python train.py --n_layer=9 --d_model=224 --n_experts=64 --experts_per_token=4 --d_expert=64 --d_shared_expert=0 --activation="swiglu" --moe_layers=[0, 1, 2, 3, 4, 5, 6, 7, 8] --router_score="sigmoid" --normalize_top_k=true --routed_scale=1.0 --balance_loss=0.000468 --balance_bias=true --init_std_router=0.00681 --lr_router=0.00063 --vocab_size=27312 --norm="rmsnorm" --norm_eps=1e-05 --tie_embeddings=false --optimizer="adamw" --lr=0.00196 --beta1=0.9 --beta2=0.98 --batch_tokens=32768 --seq_len=512 --train_tokens=273900000 --steps=8359 --dataset="wikipedia_en"
Below are experts of layer 5 (counted from 0) of a mixture-of-experts language model. Rows are named router (the router's row for the expert), down (a neuron's output weights, with its number) and show model dimensions 112-223. Each number is 128 + 24 x the weight over its row's rms, rounded and kept within 0 to 255.
Before each expert's rows: a language model's description of what the expert responds to; "comes before" lists some tokens at least twice as common just after its tokens as in all text. This comes from a sample of Wikipedia text that the model never trained on. Tokens count by the router's weight.

# expert 2
It responds to: Verbs and object pronouns in plot and biography narration, often after he, who or to, such as took, won, him, prove.
comes before: " to", " the", " a", " that", " his", " in"
router [107 173  97 148 103  96 172 156 129  96 164 111 108 107 110 104 128 160 180 114 161 126  82 169 139 160 156 108 117 160 129 115 125 167 145 128 138 117 108 179 128 124 142  95  83  79 141 152 127 144 147 170 129 105 134 143 134 111 160 152 169 123 128 122 116 145 111 115 104  86  80 124 121 157 112 141 136 153 138 136 129 154  90 133 119 127 124 101 125 158  91 125 103 117 126 164 114 129 122 121  92 129 140  80 145 157 100 132 141 135 193 141]
down0 [115 110 135 132 121 109 154 144 114 173 116 142 154 130  85  99 164 125 150 135 154  95 132 129 132 115 124 128 142 145  99 109 157 116  93 169 130 156 144 118 140 130  69 105 127 146 142 161 124 114 147 137 151 132  89 145 106 139 158 131 107  87  92  95 163  78 166 105 134 132 163  81 137 138 124 139 156 100  93  90 113 160 132 124 132 138 132 150 145 120 134 179 117 131 111 142 152 144 148 145 129 146 175 142 168 199 150  91 168 114 130 124]
down1 [165 172 104 120 146 123 147 146  90 132  87 145  96 134 135  97 118 131 131 126 120 106 116 150 119 163 105 149  81 123 128 126 150 194 114 151 108  84 129 162 101 121 102  99 160 124 149  77 123  93 150 125 118 134 115 110 110 137 139 144 156 101 109 151 145 129 122 148  96  62 102 123 127 154 104  91 124 125 129 138 144 124 176 151  97  79 139 160 127 187 117 112 137 137 152  51 129 110 104 158 152 117 180 141 152 162 126 130 150 115 152 121]
down2 [148 106 129 145 107 172 149  98 152 146 105 143  91 180 136 146 127 149 157 111 127 154  93 150 136 147 165 154 146 124 162 142  98 132 145 114 130  91 166 167  85 117 140 105 134 181  68 114 129 123 116 102  75 112 100 114 164  89 149 167 103 119 157 129 143 151 149 144 158 104 123 133 138 178  82 130 119 107 117 132 137 107 142  84 147 131 140 117  96 112 140 143 116 119 166 163 146 116 100 118 109  96 144 161 138 138 138 124 120 111 137 139]

# expert 58
It responds to: Newlines and pipes starting or separating table rows, plus semicolons and colons in flattened stat headers, such as Overall: Home; Away.
comes before: "|", "\n", "-", " ", "The", " Party"
router [121 165 121 173  94  82 141 137 132 170 126 114 102  98 126 140 164 130 155 105  84 126 130 135  91  99 126  85 104 146 139 139 128 120 105 137 129 154 112 150 139 101 121  59  86  80 153 191  99 127  77 139 138  84 132 139 124 119 167 134 116 119 120 106 119 130 148 112  92 162 102 124  96 135 119 118 102 157 107 125 129 139  96 104 122 124 166 132 120 131 114 140 117 127 142 176  93 126 130  75 109 101 146 106 180 123  97  98 134 109 131 130]
down2 [172 118 141 147 133 129  91 135 114 138 111  83 169 175 133 163 122  99  69 124 112 136  98 132 136 131 138 130 124 150 161 111 114 121 151 158  97 153 137 120 168 107 122 127 156  99 145 104 143 119 130 106 112 137 101 131 171 141 101  97 179 124 134 122 149 111 125 140 161 138 146 113 137 151 142  90 131 125 103 134 129 103 131 161 144 159 152  80  92 100 129 132 125 119  84 108  92 177 127 160 148 162 107 124  93 113 136 164 138 101  89 113]
down3 [109 108 138 168 153 131 145 127 150 153 138 116 133 112 145 170 153  96 100 111  80 109 167 112 125 150 124 138 144 128 122 154 127 112 116 131 134 155  87 155 130  85 105 137  87 179 129  82 157 122  95 158 119  82 155 112 144 100 111 123 120 168 139 145  97 150 137 129 136 125 154 190 132 118 135 131 101 141  85 124 118  99 125 133 128 121 158 147 131 124 192 110 134 127 103  74 122 134  87 127 178 119 139 106 134 153 154 134 134  73  95 140]
down4 [159  93  81 115 119 114  88 130 136 150 141 111 151 175 116 141 169 133 104 135 131 153 154 150  48 122 102 129 127 150 146 123 149 119  86 100  97 143 117 118 115 120 122 111 116 162 136 118 170 138  92 141 118 133 112  88 144 122  85 154 125  93 146 164 125 102 114 122 126  86  93 140  94 161 120 122 129 164 131  81 120 103 159 169 125 109 180 167 117 122 158 167  63 121 101 145 132 115 100 115 160 113 143 107 157 134 171 127 165 120 132 112]

# expert 38
It responds to: Line breaks and section heading markers in article layout, such as newlines before list dashes and ==, === headings.
comes before: "-", "|", "\n", "The", "In", "=="
router [130 171 159 126  97 106 159 145 139 146 154 100 138 113  93 133 148 153 134 123 120 124  85 109 101 141 133  96 104 145 152 102  87 138 125 128 124 123 120 125 122 114 100  92 113  70 177 144 110 149 103 139 120  55 126 143 152 115 163 150 136 127 132 112 119 173 129 118 107 140 125 135  72 132 119 144  93 161 124 149 129 151 120 103 150 135 150 108  96 150 121 124 122 110 127 188 102 148 133 117 109 132 142  86 161 131  99 105 164 134 146 142]
down2 [143 131  94 118 124 103 145  87 151 109  89 158 142 136 135 147 119 109 121 161 133 162 124 112 126 155 118 150 137 124 107 136 133 151 142 102 102 168 100 105 129 147 165  94 133 122 159 137 103 113 122 114 136 188 130 114 108 152  95 135 134 120 123 155 103  96 130 138 127 116 126 143 140 150 110 161 121 106 106 128 157 170 114  92 111 129 191 130 153 137 212 110 136 160 139 131  86 128 151 128 105 123 133 156 108 127 115 134 139  96 124 103]
down3 [100 134 116 153 118 119 155 144 152 136 111 138 161 135 122 139 142 133 143  93 152 149 162 165 130 134  91 124 124 153 147 126 145 153 138 108 115 126 114 122 128 141 104 155 118 141 131 137 125 155 168  96 132 144 127 113  99 170 120 144 116 112 156 152 128  94 143 140 125 129 122 110 138 178 108 123 135  92 134 129 156  93 179 115 124 117 100 120 163 172 107 114 145 179 157 142  88 155 101 139 152 143 120 143  89 110 165 100 130 109 149 100]
down4 [ 94 136 128 119 112  96 159 151 148 148 117 111 118 118 119  57 133 112 122 130 106 124 160 121 128 135  95 161 155 113 113 135 114 143 167 113 157 142 109 167  96 105 172 144 115 106 130 186 155 156 101 135 163  90 121 160 178 128 140  86 108 102 126 143 130 128 110 121 129  80 132 125 137 164 115 162  86 116 126 131  96 127 129 130 136 129 129 148 118 120 111 126 100 139 152 165 149 139 112 109 154 140 149 116 166 155 141 100 131 103 158 106]

# expert 59
It responds to: Forms of be and have (was, is, were, been, had) and the word just after a copula, e.g. is part of.
comes before: " a", " to", " of", " been", " in", " by"
router [156 160 137 181  98 114 158 123 131 140 122 112 158 122 133 144 172 140 138 123 139 158 133 131 133 124 163  94 120 137 114 141 119 168 127  98 121 161  82 182 119  90 135 100  93  82 175 112 141 132 131 140 148 101 159 112 148 149 135 157 149 138 131  90 141  89 106 122 115 102 104  84 103 182 130 155 117 125 169 142 166 125 108 129 140 143 173  91 132 120 129  95 126 102 121 182  98 102 165 117  95 115  90 117 177 120 137 118 162 123 147 147]
down1 [158 117 150 111 123 129 127  92 164 135 144 123 109 137  87 121  90 145 147 136 139  95 131 124 143  75 145 145 113 142 160 132 118 125 118 116 141 145 124 118  99 147  98 141  98 106 122 124 139 104 147 112 122 137 198 145 141 147 134 109 116 110 141 114 114 107 128 106 135 135 143  98 150 124 146 146  61 147 141 157 118 121 154  75  73 106 121 104 187  99 183 142 132 116 105  94  94 107  99  83 135 159 107 173 160 126 118  95  58 145 126 156]
down2 [110 173 156 150 116 156 148 156 130 126 127 158 123 138 102 107 118 157 108 125 142 136  89 156 124 114 142 121 104 132 141 103 122 130 125 207 131  90 108 139 108 130 135 130  86 162 133 123 100 132 139 120 151  96 121 119 113  66 142 138 118 110 156 130 135 133 139 102 106 147 171 135 136  74 126 119 156  85 121 142 121 174 129 123 139 118 125 139 138 120 121 167 154 141 107 170 139 155 121 134  92 150 104 116 106 143 128  63 139 113 126 156]
down3 [130 119 120 129 104 105 158 121 144 109 126 116  86 136 111 161 117 165 139  96 113 164 134 142 118 176 119 119 149 115 117 150 120  83 165  66 131 110 125 141  97 139 128 142 135 154  80 102  97 155 118 104 182  98 127 153 122 127  97 145  99 155  92 105  94 175  99 137 124 100 123 118 124  96 145 133 139  97 115 162 186 139 143 152 104 117 125 124  69 128 141 115 141 151 176 117 145 140 156  91 135 133 110 104 152 122 135 142 140 135 101 155]

# expert 3
It responds to: Common nouns naming works or subjects after determiners, such as film, song, album, book, information, role, season, word.
comes before: " of", " in", " and", " was", " for", " to"
router [136 145 127 138  68 102 148 138 153 131 105 137 149 102 112 115 124 168 132 117 178 134  92 148 158 133 140 124 140 175 117 156 118 146 105 121 143 148 140 206 140 104 130  85 106 121 137 195 130 139 107 166 116  99  93 162 132 156 167 133 138 124 133 128 100 135 113 147 124 120  98 116 115 126 128 171 146 151 138 146 100 143 126 136 147 152 150 120 124 148  79 140 116 121  99 210 126 126 150 114 100 129 128  95 137 153 109 118 128 155 172 117]
down1 [169 122 146 126 136 104 123 116 102 139 100 150  88 150 117  81 105  87 133 118 124 141 134 109 177 133 123 120 173 158 124 107 170 149 129 155 115 121  84 167 135 117 144 127 125 126 144 122 111 139 126 126 144  90 159 120 158 114  98 131 125  87 145 142 147 144  93 117 123 140 131  97 128 150 136 148 126 117 124  90 162 155 128 105 124 104 148 139 138 182 132 134 199 169 114 129 169 149 161 162 103 133 111 135 108 120 132 135 139 164 130 149]
down2 [136 124 128 138 128 134 126  94 107 127 127 139 142 136 105 134 142 147 123 126 160 139  99 133 185 122 110 179 171 115 140 122  99 143 168 104 142  83 122 129 103 108 170 141 123 135  98 127 143 123  87  93 176 112 161 136 111 134 105 117 135 136  93 127 135 169 118 126 142  66 159 126 146 118 141 122 144 128 191 186 137 143 139 158 165  95  92 111 132 138 129 142 162 145 127  71 204 145 140 117 120  92 124 147 108 115 138 163 136 120 130 119]
down3 [125 101 105 115  91 125 124 124  85 117 148 126 127 131 128 138 109 138  88 154 109 141 136 129 141 146 124 165 134 126 100  93 132 150 109  63 122 130 155  90 162 151 136 152 145 144 128 119 144 118 153 178 125 127 110 116 130 143 185 166 140 111  84 154 140 133 112 159 122 164 158 132  96 114 126 158 102 139 112 131 115 149 123 115  81 110 109 113 131 108 164 103 126 148  99 186 169 136 129 106 143 132 143 138 115 106 153  97 144 133 113  79]

# expert 62
It responds to: Pipe separators between numbers in stats tables, and the after prepositions like at, to, of, plus numbered semicolon entries.
comes before: " ", "\n", " 0", " 1", " 2", " 3"
router [139 148 137 155  84 110  89 151 143 123 123  83 148 121 127  93 199 174 136 140 107 129 119 160 110 119 112 120 110 192 158 118  94 151 134 114 150 152 129 143 123 120 127 106  78 107 174 176 124 142 110 145 106 106 112  97 142 122 161 139 142 118 136 138 122 140 121 117 109 117  95 134  72 149  86 157 114 127 138 119 117 155 119  97 134 132 154 102 145 161 125 134 107 132  94 162 100 108 133 116 113 131 135 122 154 155 134 140 182 100 147 116]
down1 [ 98 155 135 170 143 148 154 101 130 164 113 120 128 115 148  89 118 111 103 140 120 155  83 127 129 132 135  91 125 105 105 140 154 153 170 127 133 159 108 161 137 134 115 154 124 126 133 143  86 152 139 153 106 161 163 152 112 172  76 143 106 137 124 152  70 113 137 125 141  82 154 153 123 159 127  87 124 141 140 141 132 128  98 104  97 129 137 101 143 136 119 112 124 137 115  89 130 149 157 116 112 132 154 112 119  99 146 116  99 165 131 108]
down2 [132 162 141 127 116 120 101 146 129  95  94 138 117  83  92 122 135 178 103 110 102 142 139 136 157 125 129 166 126 112 114 104 156  99 108 141  95 144 124 119 116 125 112  92 155 106 123 187 123 129 126  89 117 119 108  94 154 181 138 135  80 149 128 161 120 139 134 129 156 124 192  58 107 141 130 129 106 112 124 176 109 112 144 160 144 102 114 107 119 154 136 119 135 159 169  97 115 126 131 139 155 120 139 149 164 152 170 149 145 145  99 197]
down3 [116 151 124 135 117 141 123  81 135 131 154 141 106 119 132 118 133 122 109 111 123 169 161 137 159 132 100 158 103 106 156 131 137 119 144 107 141 162 100 157 148 108 117 121 157  88 171 140 113 106 136 118 127 107  97 122  60 126 109 129 165  91 166 126 101 166 108 103 175 126 124 151 131 124 110 107 128  94 143 139 142 138 124 115 111 121 133 180 176  88 137 118 129 126 114 199 184 128 139 146 120 101 108 149 100 121 114 168 120  89 122 161]

# expert 63
It responds to: Pipe separators after cell contents in results, elections and statistics tables, plus infobox labels like Elevation:, Density:, code:.
comes before: " ", "\n", " 0", " 1", " 3", " 2"
router [148 172 132 129  83 103 132 115 139 148 111 121 117  96  89 129 143 188 143 146 157 123 111 130 122 141 135  93 116 176 123 106  98 148 142 123 118 166 115 132 116 119 121  77  75  92 150 149 121 126 107 138 133 105 137 138 146 140 150 132 109 128 131 130 124 132 128 146 120 160 114 122  92 174 124 141 116 114 150 148 143 140 120  92 135 139 136 131 124 140 106 152 133 141  88 187  89 115 173 120  97 136 121 123 142 153 124 134 194 109 140 150]
down1 [131 116 144 161 160 136 158 128 134 142  96 172 136 125  95 120 156 123 122 168 129 171 128 162 158 125 154 118 135  92 149 148 119 162 134 143 137 106 161 171 105  95 130 135 125 161 122 147  88 148 146 118 128  78 144 129 107 123 179 143 135 113 143 105 106 148 136 140 142  91 142 103 152 110 100 138 180 168 143 128 116 118 112 114 153 190 155 153 108 138 127 106 133 116 120 215 153 132 124 127 131 103 151 140 129 137 147  87 157 138 148  94]
down2 [ 94 122 147 143 117 141 124 141 145 128 124 158 152 157  91 105 145 112 148 129 131 121 153 135 116 110 139  98 129 108 150 127 141  77 141 136  97 115 135  93  99  77 158 116 153 155 113 133 104 123 125  90 158 116 144 146 197 141 162 179 120 139 113 141 136 135 136 121 140 159 198 117 108 126 126 149 119 128  73 166 104 143 135 123 139 156 139 136 109 134 118 147 179 125 110 106 147 167 168 146 154 137  91 121 179 155  94 105 125 144 116 138]
down3 [113 159 140 148  99 131 101  90 129 129 123 132 130 124 143  99 113 142  93 153 109 173 144 111 121 143 104 119 105 153  88  84 129 140 117 119 136  89 114 104 109 143  74  74 173 103 118  97 136 118 116  75  93 115 141 151 149 171 132 117 155 146 145 145 153  81  76 120 130 175 188 116 136 122 153 156 146 135 106 125 129 149 164 104 169 106 118 132 142 129 150 109 114 121 145  94 169 129 145  80 128 115 103 104 131 117 126 131 124 106 131 169]

# expert 48
It responds to: Column separators in tables and lists, mostly | pipes, semicolons after stats numbers, and and or & joining items.
comes before: "\n", " ", " 0", " 1", " 3", " 4"
router [150 180 130 120  83 108 155 112 155 156 129 109 107 111  90 125 173 153 132 134 147 111 122 125 130 136 117 102  87 190 117 100 110 141 132 134 132 132 125 140 122 117 104  94  75 105 164 144 155 145 114 127 106  97 114 126 139 184 135 163 134 102 147 137 125 130 153 138 100 111  95 102  73 177  84 113 109 132 135 151 124 146 138 119 138 116 143  88  97 142 108 148 110 100  99 170 102 120 142 133 124 148 130 111 138 105 112 107 169 129 127  96]
down1 [120 132  93 134  91 147 137 139 127 148 181  94 144 111 131 108 111 177 158  99 107 133 106 146 140 126 134  90 104 137 181 112 147 110 125 102 110 106 111 113 139 125  89 125 109 138 145 126 119 174  85 140 103 111 113 146 131 151 131 122 105 120 147 155 141 163 169 128 140 108 142  96 128  88 131 162 133 146 127  93 134 137 138 102 143 165 102 116 115 118 148 168  90 128 161 178 156 106 105  90  95 142 144 123 152  89 122 149  95 118 135 149]
down2 [142 101 133 130 130 138  85  92 108 141  99 136 105 138 110  97 151 154 145 135 146 156 109  84 157 141 142 157 147 146 137 138 134 164 119 121 156 128 140  94 136 103 166 122 109 101 124 128 113 113 122 123 100 140 131 146 124 123  92 159 144 115 152 137 118 135 111 134 163  67 115 100 136 120 176 111 152 143 162 107 157 123 137 149 145 128 120 111 138 102 107 115 120 172 108 125 139  85 168 101 106 121 122 134 137  69 154 144 168 140 124 137]
down3 [111 139 140 138 128 131 109  93 106 124 107 180 136 120  95 135 139 149 177 135 111 131 105 134 181 152 173 134 159  89 116 145 150 140 134 145 108  70 114 114 118 130 103 102 186 122  94 109 111 118 115 116 143 164 131  98 130 145 105 113 150 146 153 109 112  98 165 123 107  87 171 127 115 144 152 169 103 138 119 124 141 114 110 122 119 149 131 170 119 113 133 155 131 124 162  79 160 132 124  74 136 146 147 146  90 126 151 156 153 134 120 148]

# expert 19
It responds to: Main verbs or participles after was, is or were, such as released, located, played, held, built, occurs; also sentence-final words in definitions.
comes before: " in", " by", " to", " on", " a", " the"
router [157 210 113 165 101  95 171 132 143 148 122 113 102 120 134 102 133 133 146 115 115 126 107 130 131 102 137 149 136 154 107 116 102 178 140 123 121 140 119 188 128 101 121 111 112  81 191 142 120 127 130 125 117 102 125 146 126 152 131 161 144  94 169 165 114 101 145 152 134 133 115 115 126 172 102 129 146 145 178 137 121 152 112 114 123 132 151 100 133 138 132 127 147  83 145 173 113 116 164 110  96 102 150  83 190 155 141 109 156 145 166  89]
down1 [110 107 125 152 121  96 138 155 146 147 144 121 112  89 148 116 128 145 120 120 143 128 109 163 158 127  94 116 120 108 114 117 124 116  78 130 172 101 165 105 128 122 124 133  93 160 134 163 129 164  84 138 176 106 115 109 126 117 149 123 147  96 168 146 146 115 165 100 152 126 134 128 161 138  97 173 133 102 120 131 165 141 143  98 121 149 107 128 110  97 129 141 118 137  95 132 151 133 108 120 131 117 122 109 122 154 120 113 101 121 126  93]
down2 [107 132 113 106  75 116 107 117 117 107  70 187 128 115 168 140 153 105 156 160 151 127 133 145 117 148 142 123 135 109 134 122 111 110 107 130 127 155 156 117  94 112 108 148 113 129 138 124 109 160  91 122  77 106 101 115 125 152 145 108 133 135 119 123 146  62 134 119 135 140 114 106  88 127 101 108  81 121 140 113 136 158 123  96 121 146 162  87 133 122 163 130 174 144 145 174 137 114 146  89  91 104 106 160 111 106 117 132 120 179 174 124]
down3 [144 123 145 132 128 115 110 136 135 108  95 123 168 153 118 122 132  75 114 168 110  84 105 116 106  88 149 116 179 132 120 133 133 123 129 123 157 179 151 123 107 145 150 137 155 155 122 126 132 146 138 176 158 101 104  99 137 108 153 121 121 108 163 139 101 133  78 136 144 158 113 169 139 129 113 143 125 141 114 119 122 113 100 113 138 141 125 136 142 116  97 133 152 138 115 160 150 181 123 137 122 171 114 126 110 108 145 108 113 136 144 149]

# expert 40
It responds to: Everyday nouns after the or a, naming buildings, transport, institutions and things, such as school, station, building, street, air, gauge.
comes before: " of", " and", " in", ".", "s.", "s,"
router [137 161 113 143  65 122 134 111 123 141 117 121 132  97 127 112 131 174 155 117 138 138  87 144 141 127 121 117 109 166 117 153  98 157 146 143 154 138 137 171 119 157 140 109 101 137 153 136 137 130  96 151 156 122 107 129 121 153 146 148 110 103 117 162 111 117 147 129 113 158  94 144 119 124 102 135 105 165 116 167 147 165 124 143 115 153 151 121  88 157 125 147 149 128 127 173 114 172 170 109 118 140 118  70 163 146 115  78 156 119 172  95]
down1 [131 153 130 138 142 123 129 149 108 132 107 125 125 174 123  80 179 117 125 142 111 121 123 180 132 130  70 104 149 113 145 129 113 152 181 166 116 142 120 137 125 121 134 153 147 134 132  91  91 140 143 121 119  83 150 132 109 186 134 131 122 164 121 130 139 176  99 127  97 140  74 126 123 148 132 137 123 145 138 126 144  93 140 160 169 107 113 105 117  91 163  73 100 143 121 133 124 134 110 113 117 137 139  89 133 106 121 192 113 149  91 178]
down2 [134  77 163 104 116  98 149 157 111 124  71 123 110 103 146 136 130  65  97 102 150 133 133 138 117 141 120 137 156 134 122 149 126 118 152 136 118 170 132 103  90 130 112 158 141 138 108 143  87 106 158 112 123 118 129 116 104 111 171 128  94 124 154 128 146 120 148 150 129 136 104 155 124 123 116 128 154 142 101 157 145 117 141 125 131 163 159  93 140 147 160 106 144 108 118  99 144 155 119 107 151 124 151 154 102 115 112 114 123 105 148 120]
down3 [115 131 121 145 107 130 103 130 151 118 145  94 133 125 131 123 126 126  94 112 125 113 101 159 101 118  93 110 122 146 114  72 111 104 120  88 118 156 154 150 136 197 122 161 150 147 104 153 154 147 122 118 186  89 130 133 131 121 181 149 110 167 136 164 134 112 151 117 107 136 118 139 144 116 106 137 124  94 128 139 162 119 134 101 134 119 144 125 115 110 155 141 159  89 115 144 145 153  94 146 136 140 152 124 139 138  97 112 156 121 123 152]

# expert 26
It responds to: The prepositions of, in, at, from, near, and foreign de, la, di, after nouns like part, member, villages, constituency.
comes before: " the", " a", " his", " New", " this", " its"
router [126 199 182 169  69 111 139 126 153 166 137 137  83 100 116 119 147 128 155 148 127 170 103 149  80 121 108 129 100 185 118 123 119 149 132 130 146 131 132 151 129 121 130 112  98 118 188 136 139  86 115 150 120 122 134 163 117 124 156 127 145 116 146 127 119 162 120 153 109 136 109 125  93 131 113 139  96 108 121 142 128 152 108 111  99 149 149 103 130 144 127  97 111 139 121 145 132 130 145 105 115 161 145 103 122 153 127  91 160 127 158 135]
down0 [ 98 126 154 163 116  95  92 151 128 130 143 120 102 133 146 158  89 101 105  97 139 133 121 148 126 102 178 137 152 165 120 130 169 117  92 128  83 115 114 131 163 126 117 113 130 151 144 151 141  94 126 173 163 136  96  80  79 114 145 113 109 139 113 125 133  96 142  96 124 160 132 129  40 157 128 160 137 146 127 159 120 130 132 142 135 161 137 149 150 129 131 107 130 117 130 170  80 156 150 144 115 107 133 148 137 171 125 104 134 114 141 143]
down1 [113 117 100 143 127 161  86 114 135 131 119  97 159 139 134 165 170 150 118 128 124 112 114 163 157 143 171 110  96 117 118 128 135 132 144 120 123 134 155 126 173 199  96 142  85 123  94 106 119 173 107 132 123  71 104 106  92 136 128 103 142 150 137 135 125 113 150 116 114 111 110 129 132 139 136 142  91 138 156 137  98 117 105 108 139 158 115 152 150 132 102 154  95 148 111 165 133 164 135 102 154 136 109 165 103 154 124 122 151 103 131  97]
down2 [143 122 125 172  97 122 148 131 179 146 118 132 146 109 119 133 120 108 108 120 152 142  97 133 115  96 157 169 131 125 157 112 152 128 133 158 117 185 138 112 125 141 134 154 125 131 106 124 142 155 115 136  92  59 155 157 130 106 137 120  88  89  80  86 149 115 131 122 112 103 124 119 122 122 125 147  98 132 153 101 169 132 150 148 142 188 127 114 146 127  81 148 152 141 151 200 125 164 127 107 129 146  98 152 118 173 156 134 126 122 115 133]

# expert 28
It responds to: Prepositions in, on, at, along in sports and event text, and closing parentheses or units inside stat tables, such as .9), kg.
comes before: " |", " the", " 1", " 0", " medal", " medalist(s)"
router [135 188 117 146  83  97 138 111 134 169 155 120 105 118  86 130 124 168 161  99 118 158 112 158 102 108 136  86 110 168 115 132 106 130 161 151 123 152 120 172 131 106 100  99  79 102 148 143 140 121  89 142 141  91  88 107 155 173 152 166 126 145 154 135 118  97 148 134 124  98 113  97 103 142  83 143 144 148 122 134 100 155 117 125 115 135 134 119 124 130 143 144 147 121 108 174 126 132 148 112 116 129 127  78 163 142 115 115 112 120 138 137]
down1 [128 178 147 139 154 118 161 123 103 122 130 144 154 150 143 110 143 121 147 114  84 111 122 168  96 145 152 120 123 120 113 139 114 146 110  77 135 104 141 110 116 111 135 111 141 110 153  99 113 151 100  98 132  67 133 115 141 108 182 163 146  95 140 161 108 152 142 123 161 148  65 147 144 125  77 126 127 151 118 109 141 114 119  97 105 126 141 163 171 120 163 135 135 151 109 146 105 131  61 134 134 151 123 109 120  63 100  86 106 154 111 103]
down2 [143 191 103 129 137  76 133 115 129 112 110 124 111  96 127 173 144 101 102 143  87 123 128 193 121 143 123  90 119 125 100 140 164 156 102 113 118 140 123 133  89 162 129 128 168 125 130 134 118 116  97 137 112 168 145 123 151  94 104 132 152 112 174 126  94 128 124 156 108  96 106  93 150 128 170 151 113 105 131 129 118 133 133 127 116  98 131 148  98 130 127 177 124 128 140 135 107 104 118 141 105  86 126 136 156 104 137 149 105  96 127 101]
down3 [128 142 141 109 142 169  77 178 105 158 156 116 102 142 132 132 150 140 148 128 109 135 169 124 124 173 118 136 115 135 165 104 133 141  91 164 162 115 108 113 118 142  80 131 115 125 154  89 139 131 130 124  99 127 178 150 103 111  71 129 163 118  93 138 156 129 126 111 116 151  86 159 157  98 144 141 136 188 129 105 134  98 104 138 131 101 137 141 150 122 112  97 113 126 109  72 186 105  97  98 107 140 144 133 151  70 162 131 142 132 112  88]

# expert 18
It responds to: Nouns and noun endings after articles or numerals, often time and quantity words like years, time, minutes, members; suffixes -ations, -ances.
comes before: " of", " in", " and", " to", " from", " for"
router [143 161  86 163  72  86 125 139 128 136 116  90 166 120 140 127 172 162 111 146 143 148 124 139 147 132 150  94 107 157 133 138 105 176 155 139 132 140 117 164 123 138 133  90  85 145 183 171 148 143  90 150 149 117 111  97 143 139 173 138 123  93 133 146 118 104 101 134 114 116  93 150 106 164 123 139 109 161 117 175 114 177  94 124 141 137 139  96 102 121  83  86  79 146 134 184 121 161 124 130 114 134 104  79 120 171 108 122 145 100 131  96]
down0 [124  88 135 132 122 129 159 142 108 116 176 136 136  98 153  90 137 117 104 152 121  67 155 165 112  90 149 123 175 128 122 142 135 129  97 100 102 108 138 124 127 174 156 118 124 128 104 138 162 116 128 138  96 131 153 146 106 137 173 124 112 140  97  70 130 156 122 122 139 173  98 122 108 136 118 102 103 150 160 107  98  99 113 124  99 129 127 140 152 151 149 130 105 128 128 150 104  79 111 105 130 151 155 128 172 111 148 111 117 118 144 122]
down1 [158 104 163 112 146 114 109 139 143  82 111 159 134 128 124 114  88 100 130 122 103  78 130 161 131 116 105 128 116 127  92 121 137 110 140 127  78 134 131 137 160 136  89 146 125 169 123 125 136 101 143  98 166 129  92 124 147 110 127 119 151 142 134 168 156 111 116 135 123 102 164  95 114 119 121 188  94 143 144 142 120 171 122 146 133 178 142 147 159 125 159 161 167 115 151  40 122 137 100 174 139 125  94 137 138 146 149 108 111 143 137 114]
down2 [101 157 170 128 130 155 115 103 108 140 136 126 128 118 150 132 151 162 122 122 185 131 113  91 123 109 123 109 171 107 118 161 150 107 120 171 147 139 113 157 167  89 140 109 133 108 138 167 103 121 168 101 150 167 139 180 173  95 160 129 127 107  92 108 155 119 123 100 146 168 151 134 144 124  87 122 139  82 124 124 124 142 143 114 106 104 129 113  93 122 126 103 129  93 161 136 123 116 187 120 149 148 158 105 127 138  56 100 103 161 181 109]

# expert 49
It responds to: Line breaks in lists and tables, coordinates like °N, taxobox labels such as Order:, Kingdom:, and non-Latin script bytes.
comes before: "-", "|", "=", "}", " Kingdom:", " Order:"
router [144 136 159 123  90 108 171 135 134 137 167 102 106  83 110 122 173 156 145 151  91 127  86 145 100 133 143  91 136 134 128 140 106 106 119  89 131 155 146 108 129 127 103  97 118 119 187 134 135 142 117 153 101  58 125 141 138 182 185 139 164 122 163  90 149 127 144 102 109 122 107 136 109 167 103 116 127 148 117 109 142 175 110 129 122 125 172 102 117 137 137 116 146 137  84 181 102 127 173  96 141 130 140  98 116 121 116  96 141 113 147 135]
down1 [137 132 115  91 186 135 150 105 144 154 140 152 117 131 123 142 127 142 104 120 112  98 118 158 122 101 117 135 108  64  84 122 169 144 128 142 157 114 131 122  73 142 124 155 152  94 148 138 170 115 136 121 160 138 161 144 143 135  86 135 157 110  98 168 128 136 116 126 104 170 138 133 134 103 154 143 134  81 133  99 129 125  98 127 108  79 134 105  72 160 128 170  92 161 102 153 144 149 134 126 124 109 134 121 136 119 116 126 171 169 166 121]
down2 [138  98 142 137 124  91  73 117 135 116 162 119 137 169 141 137 119 107 151 147 112 131 158  55 129 157 142 154 104 116 147 125 182 127 160 131 171 140 168 126 173 105 134 109 111 145 125 142 160 141 115 111 106 102  98 118 110  97 141 148 133 110 113 107 162 128 139 107 154 148  98 147 127 117 122 125 138 174  97  88 113 108 123 119  94 109 129 153  99 137 144 156  84 160  99 196 126  96 111 152 177 127 133 131 123 131 111 125 158 146 116 158]
down3 [139 136 166 105  72 130 119 130 137 147 116 126 123 118 154 125 102 129 102 184 138 104 113 171 108 150 130 171 169 123 124 132 158 118 148 165 173 122 156 126 131 160 144 156 123 123 127 101 148  92 149  99 128 150 142 136 105 122 115 110 120 135 133 103 111 151 154 109 111 107 115 119  80 149 133 145 143 137 117 108 132 101 110 121 126 164 128 123  72 110 128 141 154 114 131  92 126 116 144 170 169 132 160 139 159  79  85 167 134 142 112 122]